Experts of a small language model.
Experts: 32 experts in each of 6 layers, 352 SwiGLU neurons an expert, 2 picks a token.
Training: 1576M tokens, 12024 steps.
Below are experts of layer 9 (counted from 0) of a mixture-of-experts language model. Rows are named router (the router's row for the expert), gate (a neuron's input weights, with its number), up (a neuron's input weights, with its number) and show model dimensions 96-127. Each number is 200 + 40 x the weight over its row's rms, rounded and kept within 0 to 999.
After each expert's rows: a language model's description of what the expert responds to; "gets" lists some tokens that make up at least twice as much of what it gets as of all text. This comes from a sample of Wikipedia text that the model never trained on. Tokens count by the router's weight.

# expert 1
router,148,183,249,228,164,205,147,235,176,162,212,191,221,214,203,156,224,273,275,142,251,179,147,189,145,185,257,178,260,217,193,207
gate0,204,216,139,197,96,161,161,206,233,272,222,219,144,258,184,199,197,158,195,162,204,246,212,253,170,169,213,144,195,211,150,213
up0,271,213,283,153,189,222,247,217,272,203,194,140,182,241,232,204,233,227,176,192,177,195,171,178,205,344,233,246,185,131,190,220
gate1,165,301,202,239,212,140,230,194,255,204,225,231,256,242,281,175,256,185,263,209,131,167,203,236,236,142,184,208,177,147,240,243
up1,171,203,165,236,267,182,196,166,147,105,124,170,174,258,164,256,220,137,190,242,243,171,188,188,172,200,159,256,131,199,193,190
gate2,150,154,274,204,162,201,244,183,176,174,169,250,133,171,184,232,215,242,139,163,171,146,154,266,260,198,198,240,181,190,206,219
up2,230,199,218,192,163,211,198,220,155,131,219,259,217,159,148,154,220,250,160,171,199,190,184,229,207,143,255,232,202,249,204,223
What it handles: Cells and headers in score and statistics tables, such as Goals, Pts, GA and 0, plus percentage signs and words like consists.
gets: " |", "\n", " 0", " ", ")", " %"

# expert 0
router,197,147,176,180,229,199,125,189,180,190,148,242,216,244,142,280,199,173,217,223,236,252,180,243,219,216,253,226,162,163,233,194
gate0,190,221,154,200,151,100,163,286,295,213,191,240,206,169,211,197,185,146,186,206,154,301,137,243,212,253,263,181,194,185,189,182
up0,293,208,213,137,226,286,258,192,217,232,224,127,162,172,145,212,202,248,178,203,135,195,271,128,139,266,152,219,214,189,134,233
gate1,146,200,184,241,136,207,248,164,190,236,203,211,186,234,213,169,215,236,184,267,239,150,201,225,220,141,207,202,91,201,273,105
up1,218,176,121,256,237,174,186,198,180,141,253,146,209,225,193,207,190,227,169,208,271,202,150,213,248,196,253,213,193,237,228,164
gate2,197,187,254,246,242,181,257,207,249,189,164,201,194,234,234,205,254,223,161,189,186,192,226,219,240,194,131,265,187,152,160,208
up2,232,205,184,182,198,210,251,153,140,176,195,212,116,168,168,147,193,275,170,153,144,194,176,207,221,225,126,195,223,190,215,198
What it handles: Word pieces of Latin genus and species names in species lists, such as -idae, -ia, -saur, -atus, plus list dashes and commas.
gets: "-", ",", " and", "|", "=", " in"

# expert 30
router,152,197,289,148,157,199,265,179,144,172,168,129,210,226,258,250,187,243,203,170,188,159,241,173,239,215,228,192,230,163,181,165
gate0,217,240,177,205,182,225,211,232,275,232,155,189,253,253,178,163,221,199,192,158,172,197,184,206,275,234,226,202,150,147,174,252
up0,232,249,207,158,148,154,276,121,222,196,223,189,186,210,127,253,215,174,176,200,154,199,200,176,229,205,137,216,141,199,153,221
gate1,178,196,166,188,177,236,251,190,204,210,271,249,266,199,191,228,256,189,248,193,167,203,192,223,205,136,233,228,186,203,264,153
up1,175,151,179,200,227,127,209,208,131,221,197,157,173,287,211,269,225,151,238,232,265,222,133,210,221,188,162,214,157,228,239,222
gate2,233,179,192,199,251,221,296,216,196,214,133,178,172,168,161,197,266,176,111,195,222,177,229,199,143,158,210,181,154,187,170,225
up2,232,230,258,251,182,211,232,202,231,206,188,256,180,244,120,148,214,259,159,227,154,195,232,199,229,231,128,207,230,244,215,217
What it handles: Prepositions and the infinitive "to" in running prose, such as to, of, on, for, under, often followed by "the" or a verb.
gets: " to", " of", " on", " for", "-", " with"

# expert 6
router,195,232,157,180,235,192,247,292,226,202,191,181,154,211,164,230,195,187,184,231,150,249,126,136,211,193,249,162,231,178,206,222
gate0,138,279,141,247,286,233,231,246,246,221,245,200,127,236,215,213,263,139,240,231,192,223,154,207,210,147,294,126,182,221,219,231
up0,256,184,286,216,190,229,201,209,314,207,238,211,191,234,101,118,245,182,151,200,198,187,230,198,242,283,301,206,186,173,149,289
gate1,238,184,200,235,202,110,266,144,282,153,168,213,132,255,231,187,237,193,233,230,159,199,202,211,198,101,279,190,158,183,241,172
up1,184,164,202,191,269,158,212,220,127,306,105,175,155,199,183,210,173,153,223,192,241,180,272,236,232,182,184,215,225,232,210,219
gate2,209,185,227,262,214,271,256,170,172,261,218,196,182,212,221,174,201,249,193,220,229,190,194,215,205,192,152,227,166,182,208,165
up2,199,132,245,239,203,198,264,239,174,215,159,302,147,146,173,143,201,220,192,149,167,214,230,243,185,202,154,261,202,175,162,156
What it handles: Music-chart table cells and TV or broadcasting words, such as Albums (FIMI), BBC, Billboard, television, plus brackets and cell bars.
gets: ")", " of", ";", " (", "\"", " TV"

# expert 29
router,225,264,259,143,216,197,263,249,93,180,197,237,242,202,181,215,234,261,247,186,167,243,157,176,188,192,206,196,247,216,192,221
gate0,198,268,188,172,185,162,224,200,181,207,277,212,245,252,213,273,164,242,233,239,196,210,208,238,206,237,165,192,188,174,195,123
up0,281,123,201,202,198,190,234,189,216,204,214,196,152,220,200,217,195,177,169,157,168,172,246,188,205,247,228,247,166,165,207,175
gate1,102,203,205,204,245,133,174,188,259,159,204,192,228,280,100,188,291,128,219,226,265,168,188,191,203,165,185,240,140,201,193,159
up1,101,231,219,151,200,155,181,195,116,135,199,179,196,186,244,170,211,214,288,298,252,267,148,259,155,156,145,247,162,261,237,182
gate2,226,123,204,145,261,82,213,214,150,184,163,182,169,147,203,218,242,233,200,187,123,210,205,280,247,168,211,187,298,140,178,175
up2,257,191,169,179,175,210,246,203,225,164,212,259,169,216,131,148,201,242,86,182,164,161,154,250,218,206,157,201,200,177,250,209
What it handles: Words in award and career sentences such as received, signed, won, graduated, Award, especially "the" right after awarded, e.g. awarded the Legion of Merit.
gets: " the", " his", " a", " won", " The", " received"

# expert 4
router,169,297,245,233,171,128,197,265,166,140,191,221,246,201,178,225,129,233,236,218,180,243,147,218,170,217,215,170,184,223,162,139
gate0,220,229,180,166,188,158,211,212,275,232,248,256,202,174,241,228,211,124,231,195,170,247,248,244,218,159,159,160,222,192,256,240
up0,220,193,189,190,253,230,175,181,214,234,229,121,194,164,114,300,247,280,216,187,149,152,223,110,175,238,189,209,160,179,182,160
gate1,204,162,270,226,219,155,200,190,261,273,158,223,243,200,266,231,256,215,152,201,174,165,219,179,180,156,203,196,155,218,208,216
up1,147,153,191,150,219,206,238,168,177,146,199,195,238,225,241,200,212,181,225,267,207,221,147,155,190,157,179,239,112,176,173,192
gate2,259,178,199,165,182,161,204,203,148,217,179,216,214,236,190,246,280,244,189,194,231,210,301,285,195,236,175,154,112,275,215,251
up2,223,190,271,142,181,235,244,158,96,158,165,232,168,188,189,183,161,291,185,201,146,171,180,250,261,240,205,225,197,188,161,209
What it handles: Section markers like ==History==, infobox words such as Born, School, University, MF, DF, and goal minutes or table cells in sports records.
gets: "==", " |", " (", ")", " 0", " University"

# expert 24
router,234,220,228,212,218,197,282,218,239,99,219,274,262,198,207,250,179,243,243,167,172,155,150,127,183,168,191,186,169,146,136,207
gate0,185,214,180,171,189,170,246,209,180,235,261,207,228,248,147,236,208,165,211,196,183,211,257,230,215,211,172,143,212,179,226,160
up0,201,225,198,134,165,241,249,292,260,192,240,154,224,249,176,244,183,195,185,184,245,221,169,176,226,270,168,174,170,248,158,232
gate1,254,204,178,248,207,181,289,183,266,173,208,176,183,202,220,162,253,187,203,242,214,147,232,231,185,159,250,240,74,225,203,173
up1,160,214,182,182,165,116,147,161,109,146,157,190,233,266,192,209,250,243,243,205,208,160,201,189,219,180,191,263,231,201,202,201
gate2,185,191,231,255,220,195,192,144,249,205,87,201,194,236,186,210,179,244,216,213,150,233,165,201,186,176,124,209,169,181,176,122
up2,185,174,178,193,143,167,336,173,195,227,154,285,183,221,109,99,200,259,143,210,220,258,219,200,203,161,164,188,230,219,135,190
What it handles: Cell bars in sports results and statistic tables, and infobox labels, such as Driver | Team, Win |, Height, Coordinates, Years.
gets: " |", "-", "|", ":", ";", " /"

# expert 5
router,247,233,155,139,174,208,269,199,232,122,167,155,215,183,217,233,168,212,273,167,230,253,192,154,221,236,299,222,226,134,228,106
gate0,194,214,164,183,160,224,218,223,216,255,218,161,243,269,214,154,235,205,268,164,116,191,198,201,291,197,244,235,158,190,259,213
up0,198,176,211,131,221,156,247,189,209,208,215,175,177,218,143,255,257,190,155,197,265,228,235,150,260,275,204,269,224,227,120,175
gate1,191,226,182,152,243,139,137,207,288,196,209,175,197,220,183,241,202,261,242,208,190,197,185,234,139,141,214,191,186,222,242,236
up1,194,183,229,268,277,132,175,161,181,221,168,157,280,252,234,157,219,211,273,215,210,270,208,209,194,149,173,222,176,140,164,160
gate2,180,154,277,210,216,231,229,192,214,195,175,260,250,184,233,176,164,225,242,101,194,169,197,271,179,244,196,282,168,180,230,113
up2,275,164,216,261,214,197,249,314,236,198,125,222,192,95,59,219,202,199,139,233,156,169,229,208,283,165,202,223,231,143,195,173
What it handles: Table pipes and colons before dates in sports tables, and competition words like Cup, UEFA, born, On, "(18" in sports and biography articles.
gets: " |", ":", " on", " (", " =", " in"

# expert 11
router,194,241,285,136,221,168,167,186,181,198,167,269,224,159,193,240,282,266,190,104,190,108,159,201,227,212,211,232,200,133,199,214
gate0,145,200,156,222,189,194,212,221,196,284,257,183,140,173,213,234,160,197,228,175,177,209,191,171,232,192,269,143,96,194,226,165
up0,240,229,175,195,198,179,239,224,262,200,275,133,188,274,159,200,223,270,152,193,201,168,251,194,179,255,155,193,218,257,184,223
gate1,200,240,203,179,217,148,198,219,280,132,140,204,202,136,229,133,251,141,257,245,184,164,179,215,166,149,202,209,135,202,188,215
up1,181,164,186,203,266,156,219,198,160,111,183,208,110,147,213,185,203,177,231,223,194,230,189,165,246,214,190,289,243,236,162,216
gate2,187,161,224,230,213,206,210,195,175,234,172,261,217,176,212,158,215,186,183,133,236,139,285,227,212,235,198,202,263,159,219,161
up2,242,211,223,208,239,208,253,165,227,174,215,196,168,190,152,184,237,179,116,262,176,190,133,249,241,243,172,220,221,187,217,229
What it handles: Auxiliary verbs and clause-linking words like has, have, had, may, which, This, without, usually followed by been, be or is; often scientific prose.
gets: " has", " had", " which", " have", " that", " it"

# expert 8
router,204,251,209,219,161,175,212,172,193,102,185,217,162,154,192,261,248,187,267,183,185,170,176,151,199,186,254,228,143,117,201,165
gate0,184,193,226,140,301,225,209,329,211,204,242,274,242,167,132,204,126,169,225,191,227,177,170,155,216,252,270,209,119,246,233,194
up0,240,248,215,214,183,96,235,193,182,180,222,155,164,177,123,221,197,151,179,208,128,168,231,187,235,239,178,256,249,274,101,185
gate1,157,237,128,258,191,161,214,224,209,251,192,215,154,225,274,212,277,175,208,177,189,187,273,184,176,203,153,206,245,245,210,223
up1,206,185,164,250,252,186,197,197,168,271,150,204,142,280,211,185,198,119,175,274,234,254,177,257,167,177,159,188,176,223,228,183
gate2,196,217,259,241,148,161,166,225,189,235,246,227,199,221,204,244,220,196,183,191,205,198,182,255,153,196,175,214,191,177,134,210
up2,204,162,196,136,211,229,233,243,191,161,163,261,221,149,178,145,139,131,175,221,189,219,213,274,179,220,152,227,257,183,197,187
What it handles: Prepositions and time words in historical narrative prose, such as during, of, in, began, until, after, mostly before the, his, or a year.
gets: " in", " of", " the", " and", " his", " for"

# expert 18
router,193,185,265,228,194,159,179,153,92,195,257,160,158,240,293,211,153,281,235,151,228,244,214,227,189,178,204,201,197,136,168,155
gate0,279,213,151,167,186,196,208,192,208,150,264,180,171,210,173,199,172,148,242,167,190,182,228,196,208,166,224,216,146,213,172,174
up0,147,211,269,188,252,182,209,185,271,198,191,147,128,246,152,252,230,251,223,191,161,160,265,184,197,258,199,210,177,151,187,157
gate1,190,242,223,182,201,185,215,184,174,190,245,179,182,285,236,167,251,223,205,262,193,215,161,239,233,185,168,264,220,172,149,174
up1,266,181,144,246,209,182,175,148,156,152,143,163,265,252,236,227,187,180,247,292,232,263,187,179,207,196,146,208,195,255,234,213
gate2,205,145,290,149,197,230,257,195,162,255,179,264,164,155,181,308,218,250,196,201,168,217,252,324,223,246,269,248,207,197,199,192
up2,226,163,321,276,175,204,261,207,250,156,258,108,201,173,154,218,173,238,168,179,205,223,204,246,184,178,200,241,234,185,263,216
What it handles: First pieces of split words, mostly prefixes, such as re-, un-, dis-, non-, pre-, plus line breaks and == heading marks.
gets: "\n", "==", " \"", " ==", " ", " re"

# expert 22
router,228,195,224,200,210,139,206,234,226,173,172,260,148,213,218,275,248,176,225,239,164,215,258,240,165,120,208,217,190,200,180,139
gate0,173,148,191,229,230,144,164,225,199,249,219,240,199,227,191,233,228,198,281,273,136,230,174,217,225,247,150,198,267,217,243,154
up0,272,148,152,119,186,176,253,149,242,189,173,216,199,231,182,264,221,189,228,243,135,122,179,232,238,239,172,204,168,211,188,228
gate1,271,204,156,247,237,237,190,191,230,175,192,192,225,263,240,163,309,167,238,207,179,178,235,205,258,157,213,189,221,211,197,180
up1,198,158,121,226,193,225,202,173,84,205,123,184,149,247,148,163,212,219,230,234,229,228,216,197,264,213,202,168,211,255,246,226
gate2,196,157,173,200,181,184,229,115,163,188,153,215,246,225,190,220,230,236,180,274,161,210,207,300,230,180,155,187,190,145,149,126
up2,161,253,134,171,224,237,274,234,232,170,218,279,166,118,142,191,187,207,141,264,177,179,193,203,248,140,140,153,229,154,134,193
What it handles: Line breaks, dashes and semicolons in bulleted lists, plus office titles like chief, deputy, secretary, assistant, and appointed.
gets: "\n", "-", " a", " and", "|", " as"

# expert 16
router,293,168,247,138,143,183,223,218,201,215,120,194,211,276,190,233,211,297,216,203,215,227,187,161,290,275,202,205,215,208,204,132
gate0,233,224,137,194,197,228,203,204,194,250,117,196,121,212,179,201,170,117,299,221,124,217,155,167,194,207,226,185,195,239,186,228
up0,219,173,218,165,209,136,220,171,209,240,158,155,216,162,189,217,224,206,181,188,181,243,206,175,218,253,210,179,165,227,199,201
gate1,198,211,175,184,215,160,154,141,195,156,152,241,171,138,211,203,226,209,284,214,176,193,253,142,214,216,209,167,109,285,214,131
up1,158,179,174,174,270,134,216,175,129,100,169,172,200,168,206,184,311,158,317,217,230,278,173,191,221,185,161,151,192,241,202,191
gate2,177,158,193,191,169,191,215,176,89,177,226,209,260,249,262,175,260,203,156,118,158,186,206,226,179,209,165,147,218,172,166,221
up2,187,131,176,140,170,274,241,225,199,164,211,255,268,191,173,142,254,256,101,134,171,230,228,238,200,202,179,234,167,153,122,191
What it handles: Articles and quantifiers like a, the, one, another, each, especially in architecture text about buildings, roofs, towers and churches.
gets: " a", " the", " an", " one", " two", " first"

# expert 21
router,183,168,193,166,265,224,178,281,234,190,216,194,195,208,253,196,219,223,254,192,190,156,155,196,234,196,198,158,254,239,210,94
gate0,166,203,168,166,216,178,216,250,216,244,223,192,214,242,232,205,165,251,209,172,231,193,95,174,288,182,199,205,175,159,168,191
up0,253,172,219,219,155,166,233,180,186,182,248,205,184,150,121,242,196,171,204,206,187,216,283,195,191,276,185,224,243,151,194,216
gate1,131,229,230,175,235,190,200,219,226,134,168,247,231,241,196,236,201,194,189,251,245,213,207,192,177,157,221,169,193,254,232,234
up1,162,172,152,182,198,104,217,200,113,236,194,207,234,237,214,199,188,227,202,222,144,210,166,246,209,283,97,165,162,251,239,175
gate2,217,177,196,270,146,202,167,192,230,165,183,220,232,202,152,205,217,190,212,197,240,142,255,252,204,158,186,205,145,128,206,169
up2,195,222,194,223,150,184,185,203,232,158,125,205,194,232,139,194,237,187,195,229,158,263,248,242,222,131,255,199,197,230,198,201
What it handles: Cell bars, list dashes, dates and labels in election, census and number tables, such as Turnout, Species, November, bullet •.
gets: " |", "|", "-", ":", ";", " 1"

# expert 3
router,254,201,243,236,236,157,245,189,232,184,175,163,175,165,234,219,168,197,244,238,222,248,191,170,212,152,220,195,178,176,221,167
gate0,253,292,139,196,204,178,193,230,276,229,217,276,231,146,156,201,284,205,191,139,212,266,244,169,165,176,183,210,170,151,265,178
up0,267,122,256,163,218,134,208,187,228,175,200,177,204,197,148,153,208,204,196,243,151,160,184,158,241,264,139,223,229,205,198,205
gate1,212,233,193,157,198,128,202,215,291,174,186,188,207,278,233,160,245,220,247,220,145,147,261,170,273,125,218,278,221,263,155,264
up1,131,239,181,196,181,200,198,238,139,184,171,193,162,258,213,206,221,225,219,181,208,235,110,225,235,235,210,213,196,263,261,170
gate2,182,191,231,263,121,252,237,244,178,251,177,234,135,180,176,225,207,177,138,224,172,277,242,200,251,249,179,203,241,202,211,167
up2,209,111,191,153,211,186,183,219,180,192,201,264,165,130,142,163,173,261,219,203,167,212,172,228,212,132,216,250,214,193,212,205
What it handles: Numbers, money amounts and the spaces before units or words, such as $1.3 billion, 7.3 liters, 10 p.m., plus the word "as".
gets: " ", " as", " 1", " 2", " P", " 3"

# expert 17
router,199,197,197,159,181,174,173,163,157,284,173,170,169,220,260,259,205,204,245,214,138,226,217,190,219,219,221,209,183,233,201,227
gate0,171,170,106,198,233,234,167,209,304,280,277,189,189,271,165,233,223,142,231,198,111,268,163,161,211,169,230,204,223,209,243,180
up0,264,204,196,249,153,209,221,140,251,229,216,220,163,217,143,209,258,257,135,195,229,194,288,174,220,211,187,259,157,205,139,213
gate1,166,216,237,155,193,191,216,182,210,252,184,226,184,158,240,208,201,176,257,262,145,104,172,205,227,164,210,147,151,268,202,210
up1,169,210,114,158,185,181,216,182,150,221,190,222,207,174,116,196,180,178,207,233,230,234,207,141,261,186,166,182,199,194,222,211
gate2,221,198,202,209,120,159,209,157,126,176,192,260,186,254,129,259,143,271,252,217,167,205,211,236,233,187,174,180,241,190,121,172
up2,215,222,196,149,177,225,312,263,186,167,182,228,198,193,137,156,214,269,164,199,196,227,236,226,203,206,236,245,225,184,214,201
What it handles: Pipes and numeric cells in league, census and election tables, line breaks in taxonomy lists, and St, Santa, Saint in place names.
gets: "\n", " St", "th", "a", " c", "st"

# expert 20
router,227,237,206,161,172,162,216,180,238,132,176,188,174,223,225,181,231,188,212,129,231,212,160,194,190,206,165,229,205,176,165,166
gate0,208,331,192,130,182,149,197,196,237,198,236,218,172,227,226,190,214,202,236,186,220,206,246,141,258,197,229,237,141,202,129,217
up0,223,132,223,257,243,194,238,238,165,206,164,214,195,190,197,237,230,222,188,245,168,184,207,132,209,209,90,183,281,185,186,164
gate1,243,243,213,204,226,194,187,204,263,176,219,156,184,174,222,194,268,150,201,198,153,141,266,181,145,219,199,165,157,198,265,120
up1,186,164,135,204,197,140,157,178,164,222,232,167,223,184,162,184,246,151,193,201,299,264,228,173,148,167,194,232,217,230,256,188
gate2,233,129,263,137,196,218,266,256,221,210,175,195,168,122,209,208,183,206,200,180,178,155,247,159,251,217,218,238,278,218,231,116
up2,255,228,230,249,237,255,208,214,223,98,187,226,212,200,130,158,195,223,151,154,151,199,213,275,252,161,229,195,191,136,197,201
What it handles: Personal pronouns and words for people (he, she, him, parents, troops) plus surname endings like Jo-ong or Corn-yn in biographical or plot prose.
gets: " he", " He", " she", "s", " they", " to"

# expert 28
router,267,209,247,214,117,152,200,170,156,184,204,188,154,186,187,177,189,256,242,164,206,196,122,208,218,216,224,201,164,193,232,176
gate0,219,236,242,150,194,233,191,183,167,187,213,274,114,189,140,210,276,172,251,122,157,133,166,187,174,160,244,200,251,262,273,260
up0,240,193,242,181,223,182,197,192,241,224,192,184,198,262,142,215,241,195,182,213,185,179,250,200,165,230,244,238,203,122,151,245
gate1,140,192,179,132,227,120,210,263,269,207,130,263,184,188,181,242,276,229,209,267,239,208,283,272,156,205,172,197,223,199,253,165
up1,182,132,260,196,210,202,199,250,126,173,173,216,260,248,209,184,177,160,258,172,205,197,199,254,200,243,216,234,190,192,163,203
gate2,194,200,216,184,188,255,200,198,178,175,216,256,227,199,164,156,263,270,229,191,154,193,216,268,155,196,176,294,242,210,126,185
up2,254,195,171,167,189,170,201,308,198,263,199,193,157,221,169,194,178,232,188,177,179,233,176,182,246,189,136,129,198,221,173,208
What it handles: Main verbs and auxiliaries after a subject in narrative prose, such as was, been, announced, stated, described, and clause-joining commas.
gets: ",", " was", " is", " were", " be", " been"

# expert 12
router,228,219,222,213,111,135,240,223,193,140,168,166,176,207,222,204,217,186,212,247,180,239,160,255,209,204,305,209,215,227,225,235
gate0,200,225,216,151,178,246,223,219,213,204,224,210,172,248,223,234,162,224,231,157,145,294,191,195,224,205,298,240,182,179,186,129
up0,200,168,194,111,304,199,198,176,216,207,226,206,215,243,151,283,208,205,229,206,135,162,207,219,181,220,218,259,201,227,95,224
gate1,235,165,250,223,107,210,150,210,233,165,191,231,157,259,227,171,243,165,192,248,151,145,236,212,218,178,210,214,160,228,165,214
up1,199,155,257,240,179,197,161,287,106,161,174,203,208,227,249,213,214,185,254,219,191,195,179,184,272,202,181,227,185,197,226,134
gate2,180,211,255,84,133,172,252,266,191,160,174,228,166,184,158,221,289,174,194,241,247,179,205,225,214,223,192,244,197,191,136,188
up2,303,188,253,152,161,184,247,196,146,195,220,242,184,146,135,192,186,231,219,204,187,229,147,240,228,203,234,241,206,143,217,131
What it handles: The, commas and full stops before publication titles in critic and citation contexts, such as "of The Independent", "in the journal", plus == headings.
gets: ".", "==", " the", " ==", ":", " by"

# expert 15
router,176,218,225,151,153,160,162,271,221,104,184,192,189,195,230,217,194,184,206,215,170,207,149,136,219,206,239,225,216,193,155,179
gate0,210,222,155,159,187,176,206,169,147,206,228,213,193,266,174,216,210,161,246,170,118,289,172,264,176,254,296,199,183,168,167,175
up0,241,188,277,140,254,157,158,182,248,265,190,151,106,210,139,227,209,207,202,256,173,186,197,202,208,192,200,223,213,175,152,228
gate1,187,270,180,169,198,185,195,213,259,200,161,176,157,170,221,212,244,149,227,267,251,196,250,182,177,149,198,176,97,257,156,145
up1,212,88,169,206,292,172,191,185,144,172,272,179,237,166,260,167,238,175,276,247,230,224,157,240,174,223,220,205,97,232,238,216
gate2,239,179,261,224,227,209,200,195,157,215,214,205,167,170,167,187,251,183,152,212,183,212,189,261,233,276,205,139,221,193,227,196
up2,178,208,190,252,125,215,180,278,190,125,186,244,216,146,142,227,223,206,158,95,172,197,246,218,220,185,195,176,230,172,250,236
What it handles: Nouns naming an industry or cultural field after an adjective or "the", such as music, film, television, video game, political.
gets: " the", "s", " The", " film", "The", " album"